{"num_hidden_layers": 14, "hidden_size": 384, "n_experts": 64, "experts_per_token": 2, "d_expert": 48, "d_shared_expert": 256, "hidden_act": "geglu", "moe_layers": [0, 1, 2, 3, 4, 5, 6, 7, 8, 9, 10, 11, 12, 13], "router_score": "softmax", "normalize_top_k": true, "routed_scale": 1.0, "balance_loss": 0.000323, "balance_bias": true, "router_bias": true, "n_groups": 4, "groups_per_token": 3, "init_std_router": 0.0394, "lr_router": 0.000455, "num_attention_heads": 3, "num_key_value_heads": 1, "head_dim": 128, "vocab_size": 36390, "norm": "rmsnorm", "norm_place": "peri", "norm_eps": 1e-05, "positions": "rope", "rope_theta": 10000.0, "rope_fraction": 1.0, "qk_norm": false, "attn_scale": 0.0884, "tie_word_embeddings": true, "parallel_block": false, "extras": ["capped logits"], "init": "normal", "init_std_qkv": 0.0255, "init_std_o": 0.00481, "init_std_up": 0.0255, "init_std_down": 0.00296, "init_out_by_depth": true, "optimizer": "muon_variant", "learning_rate": 0.00809, "lr_mult_o": 4.0, "lr_head": 0.00792, "warmup_steps": 200, "schedule": "wsd", "decay_fraction": 0.78, "decay_shape": "linear", "final_lr_fraction": 0.1, "batch_tokens": 65536, "max_seq_len": 1024, "doc_mask": false, "train_tokens": 389400000, "max_steps": 5942, "dataset": "wikipedia_en"}
Below are experts of layer 10 (counted from 0) of a mixture-of-experts language model. Rows are named router (the router's row for the expert) and show model dimensions 320-383. Each number is 128 + 32 x the weight over its row's rms, rounded and kept within 0 to 255. Numbers have three digits each.
After each expert's rows: "mostly gets" lists some tokens that are sent to it at least half of the time. This comes from a sample of Wikipedia text that the model never trained on.

# expert 53
router:098146211098111133150159116163171211138130112109121145122146114123148129158208096160129082143105127173052119139182153075149139158121085145088154020163168120133191142135076099038110138133135136
mostly gets: " top", " middle", " best", " highest", " Date", " per"

# expert 38
router:106162119145146125186110092117147141114153116179137112113076142141113110104152148146111127165122093159105107164094172141125183095091156157122145181110078099171109097127164111074114116145157142
mostly gets: "History", " Insecta", "″W", "Senior", "Reception", "′W"

# expert 61
router:155164166138170070110154126152125137134185092163112179095083122139129122158166058102162115148054148070133148130112107090143135103150117057172109133184101120185098125127090115142089157102136119
mostly gets: " National", " People's", " Democratic", " Communist", " Islamic", " federal"

# expert 55
router:039184121126140120108094170149124117123083176128179045153102148105137123074113121148153077090173175083165102151112192091110142130095139162115156116145121129126121107139108120161118184138107110
mostly gets: " FW", "RA", "CA", " SD", "SP", " SF"

# expert 35
router:123143083119205137103117113169129132143123155099155134118127100128160139158132155150111142196176141211114110054115157151104110035117132120069120097134145109182163175130086134162137107150089137
mostly gets: "\".", ".\"", ").", ".", ".\"\n\n", "?"

# expert 34
router:099082123120162114084181156107152109091147114133103136135131128160149128106126147134178155153104124168118116121129101178108086131124181110074117085114174163109100182164121123136107118140111119
mostly gets: " has", " have", " are", " is", " had", " may"

# expert 39
router:089092084104125117112101099102140117065073116120165194119172095099090107139136095128165184093193096078119113100106115181125126156129107124130153111108185085148169096081121162178164186091126142
mostly gets: "\")", ")\"", "\"", ")", "\",", "})"

# expert 41
router:103157142140133180164113142122146084161106151125127122148161122130145174112135168089150083153182066102096140114155145173107099080113149084118068137033070153100101107116088136134183140087159120
mostly gets: " |\n", ")\n", "\n", "\"\n", ":\n", "===\n\n"

# expert 11
router:125118110179186160145101126114092131134145168154093091119146142072126140106190074132139173116077070094104052065155131144081139142130091189127067154106111074146113138125129125135121148108150163
mostly gets: " led", " gave", " won", " attended", " join", " create"

# expert 45
router:132142167142098179127141088186127163088078121130209106103150095112124130176119156108135085114155178145126047123033168087150113118163159120128148134105134095129117073120162111166122149093141145
mostly gets: "½", " five", " six", " four", " seven", " eight"

# expert 47
router:131161133170144080133168127121108178115166139083119133156092205125107135185070087147112136098048130117126112168097105133086121142170127082137105174112131108126181187085150132151115087139129147
mostly gets: " Th", " Mah", " Sam", " Bh", " Ram", " Mag"

# expert 36
router:174133162136133112150084105095127112134151143096107127073109111140151181129034160132110125123148068121165170081104138115152162152130131172205120141092178112088169101242188163134123125135128081
mostly gets: "-yard", " |", " —;", ")},", " touchdown", ".:"

# expert 59
router:103131094193140094086114127155093082157170168108192100102069133063134143122105163179169128092116125121080175123095151155126111092080125115162128182086187107175135094158170156163140096176158057
mostly gets: ",\"", "\",", "\"),", "},", ",", "\";"

# expert 37
router:132135138131130198148139044138153087111137122116122122156089114138083167157096081110119073072155096157081122113100101148154099147170110152157143088135099052128111130113130110164145148132084183
mostly gets: "In", "On", " In", "According", "By", "During"

# expert 62
router:159171114099158122090157120151136074127176125180125165146115098136108117116121089130110089116170074132114116127072123111129119137136132130121077076076137145076108173165172148087144129113124128
mostly gets: " Registered", "aged", " median", "|", " Mean", " Majority"

# expert 15
router:083127147169148136122111120144079142142170152160097124161119133094131153102147139101138100113046100063085188143150127126149146139169152137160109088086145145191154137178105111084126102072102152
mostly gets: "°N", "°W", "°E", " Hapoel", " near", "°S"

# expert 43
router:069196125126072107094098138118157103125172173116109179121125131138116167091072112138115136127154128158180185094120163075072108104096193155116122115162176102140103107145137146070078034096186141
mostly gets: " RUS", " AUS", ");\n\n", ";\n\n", "=", " GER"

# expert 60
router:119126097175142101135095113123100180060116108077128113142076124076134126039194087114144127133158090166114115122181213186102123152125096150208105115137105097132148148126166127105133163090089131
mostly gets: " moved", " takes", " changed", " get", " take", " took"

# expert 25
router:182111149057131082173158212108126082193111153132095131122147110129185127159134139103135189128095138072093115149115126150131131117143074074066093112057122155065110100123109113195173166100110146
mostly gets: "ub", "eb", "mat", "alg", "ič", "ig"

# expert 0
router:115093188105080077122155122109115070118133150111184143105155177132068163131147172063140151127153125129127152152092108199146132087081139130157087114163156089151146111145169200109193107154143172
mostly gets: " Mc", " La", " Fitz", " Grimes", " Sch", " Del"

# expert 7
router:111070136100148040074120147111120154098211150148064121121123116075177131147153173155136167189158102124101124066174085203084151044123090135106115126155114167086126110127132203126150097162148171
mostly gets: " where", " when", " However", " but", " because", " until"

# expert 40
router:126127112086110166126111171134152143098123132109137098097110093161116129167119166162097114153129135122102118104137155182125175164143099088157166108159150176144092117118119170138157106118157100
mostly gets: " century", " BCE", " pandemic", " BC", "9", "8"

# expert 28
router:150145126092137171119147151143183161149157114180128164127107177104132148119176135177157176161153093077079118164156125127126055151117078144134146065155110111154186157113110093105094103125149111
mostly gets: " army", "idae", " troops", " ships", " soldiers", " aircraft"

# expert 4
router:107101134145101142147146117127105155072170112125181143122117093136183079122077116116072089060118099110171046148124087101125152157159151179098097105145174130125108104175140109170106118116111064
mostly gets: " University", " Center", " Award", " Museum", " Institute", " Festival"

# expert 30
router:136196167117107121105106175101142110099134134114131093119115105139116104085105108054136129131172134141106179161120113171134144142139150142135137068129130117070120190172078177104139128184146075
mostly gets: " Re", " Your", " Our", " Ro", " My", " Tra"

# expert 19
router:077151187110089147114175074097177117052167147198112118131206123170134115156184144135113092132159174138118146102168111089169036117182161119105155089110089139125122198125139174081164057137117143
mostly gets: " people", " population", " politician", "Population", " residents", "Species"

# expert 48
router:086164090097088148130126098139103151063112142115137175126186131135144112146112136156153109168067170132146098083187096109114136121138192126136120176108091084129178182154144112081148148150175120
mostly gets: " MPC", " Apps", " Pts", "81", "73", "71"

# expert 51
router:149092108174103118142129139179080140143141085063118130106100113102093136140127136080118032075195143137172171111093085097136140200080129129169151126087111124137132172141050117108132149126083142
mostly gets: "′", "°", "DST", "'\n", " NRHP", " Phylum"

# expert 26
router:101098109130074156063124078124055116089174166123105112059142136129141177178106107106126126095101157084178083122103151117140146184094092141092122109112126166095078120115137153135138163111101151
mostly gets: " he", " He", " she", " been", " subsequently", " was"

# expert 42
router:142168136089119104127093131140141140123112088100130176175159107110113163143119082169146145154154144103154070082084120160159183115125173140124090121074169134093112142160108117124139087146183156
mostly gets: " to", " would", "To", " will", " toward", " To"

# expert 8
router:109171072173089139157183123134115123140085104131120027145146146142097128082090146143157154160115101108120155134110101148112107098186196139152147140198111134106181116128098164103172131136144135
mostly gets: " co", " Bro", " Bel", " Che", " Foreign", "Al"

# expert 24
router:149120130126121074075159118070113124128095139086141129100131113157130165159108139088171132114113102074148077066106128096093136165103153136099101099144145155153156112162158154121125161138161123
mostly gets: " his", " His", "His", " band's", "o's", "i's"

# expert 49
router:107104155167088143065121185156147165199182118075112167098091181148195115129067126134157125172180125091137123144129138171135129149119186102128133178119089160169120121186174168104134158125180087
mostly gets: " brick", " Lemmon", " located", " nearby", " historic", " entrance"

# expert 12
router:145141152145115111141148164138119130078061135096100106143091151089174101126156067155149119145121117158065117228126135186126113074097114140183110151170111184144131119118094117142168173083125158
mostly gets: "э", "ъ", "ē", "ы", "у", "ī"

# expert 21
router:096138156097112176107114106177170078117184134101140079106162112097127141083103118117094081115134101171129058128177103094090130132163075167112131150161171103111107092191104044147112124132158134
mostly gets: ".S", " St", " vs", " during", ".C", "St"

# expert 5
router:131086091087137066147101124203174140126156110085125095129145175153132098147128086159129190088135115160113144137118102115140111144116115079173188164155128064117122069194130106145113151107137152
mostly gets: " Born", " Czech", "yd", "Ad", "enez", " Did"

# expert 23
router:076121142114102107062069131135074140162167107131149076133130122097128175177147110144108121190124097110135130120168129124095148157090137171180124139156139133147162127178133123123127184143129143
mostly gets: "now", " @", "from", " →"

# expert 52
router:108129122192147091153144107120124067164086097114131185180137172137156071141097216118167135197064142125181100101102151103140111107110121097074151102127146140063161107090142131075100145155124091
mostly gets: " \"", " [", " non", " Un", " “", " (\""

# expert 2
router:083134096134133177139145139121138161130108083145119107134060136129128113135070146180167120127123129223172148108162120114141157133147108070157130119120155173151124219175187179105123155176115130
mostly gets: "″N", "°N", "\\", " \\", " Animalia", "_"

# expert 9
router:172160131106160133107141083136202126080122217103108163119157128179144112067147082128180102162131122068113169168080114160128150142124103110118094141138152151138163138097100156121151173053131153
mostly gets: "hi", "oshi", "uma", "ić", " Singh", " Hiro"

# expert 50
router:115143116125070166176132106132170161197142130119131111178081100098180122152175112208088121106156142107101097148174155089131127124141101121165143155106097167204153072096164170132139154157083160
mostly gets: " known", " It", " responsible", " such", "It", " renamed"

# expert 6
router:156153104124171143126115135145111190094179137170103107169119100192101159116209125178156180088090085041124139187116117119230170082170138120139138143096085159131148077140168161109111126120132122
mostly gets: " Baseball", " football", " basketball", " Football", " Basketball", " Racing"

# expert 3
router:098110109075123145115129118117104170140125090110163080118120128109108124088137139126150160122111163166061163091124142138172114101163184158195156153139131179083120117117129124154186143100114091
mostly gets: " occurred", " activities", " themes", " problems", " songs", " situated"

# expert 18
router:144151142104163102139104123119130114136127212140148128111157082165061076074134158186144075152089161108127115101129132150148155121154169153138158118130091176159135152127149123114196155060142151
mostly gets: " Genus", " Website", " Label", " Genre", " vocals", " Episode"

# expert 63
router:122159119079066143145097093175122121154189081170104173134132097136122188217107120142124096074153116082116102131126078156136131068136159179135142155136190125157165083172087093145113137135130081
mostly gets: " October", " January", " September", " November", " February", " July"

# expert 13
router:116125082131117182065101104140119110159193061134160146161074144145164148132103076086148223145102119093045172157130148132160095183132125116085120166111115106101110130104160130116154108148135162
mostly gets: " Robert", " William", " David", " Michael", " Mike", " John"

# expert 29
router:091166173143095152143085169103088165110049102159147146148129157125129103149096136171132124156134196122195167096137073092091149133099114122059183138175106066137127127099145154166161088088155168
mostly gets: " g", " h", " d", " r", " ch", " k"

# expert 57
router:098109150103156106115126133096147105136125126125185161138069166097050080067148061154112067047147147126123114134120093116144084088124113128157144138133110174109054111114155099089079118155067085
mostly gets: " sex", " sexual", " research", " investigation", " behavior", " treatment"

# expert 27
router:126098131148168181162158140113151129182134148120076183096171045099148120101126129147092189119139152139159151134176124139083169094091114139143155137163107113078114100141125125176132165121088090
mostly gets: "ript", "op", " vacc", " trans", "Mar", " elect"

# expert 32
router:151178120145156102129173101143108145096180161143197106133105122095103158114128100165182166124170092124099105132116134075100100146127126148109094118122191167128087130097127149120158142171193101
mostly gets: " Australian", " Liberal", " Labour", " BYU", " Detroit", "Texas"

# expert 1
router:132117127120135168156195123099181192142155109133131113142177178136074082109156071099084075102138099122094143092142134130153114176148135126102106148095104138115157128052080153090099030146174099
mostly gets: "197", "194", "198", "201", "199", "196"

# expert 10
router:110106126110141106112138096175113110095110087142111061089107183066128136153163132138210117111105161097136096117143146086160168112130109206157135189128110080152104134128157169075144134141109121
mostly gets: " −", " +", " Safe", " ±", " €", "‍–‍"

# expert 20
router:113146104105175134133118158135105058109097141136204166079118104133201159140094152132112108086120145120118150067132165084130102122158150162110085152150123137145109190179188143107088107092159131
mostly gets: "==", " =\n\n", "===", ".\n\n", " ==\n", " ===\n"

# expert 14
router:130135112135155207168118113135139202071148169100130110096089147146132137160139133142151210134111135104123165158118102103129120154113174107111136104131176154124159146113112185153138162113090055
mostly gets: " Africa", " Columbia", " Taiwan", " Asia", " Tokyo", " Connecticut"

# expert 17
router:133136074089167059192077134110158157083148131102117123121113089112156098143148124180146113145154182167191136097124106089105131077096147117086136153137102095168125175160114123140104159107097073
mostly gets: " Binomial", " Animalia", " Phylum", " Genre", " Clade", " Label"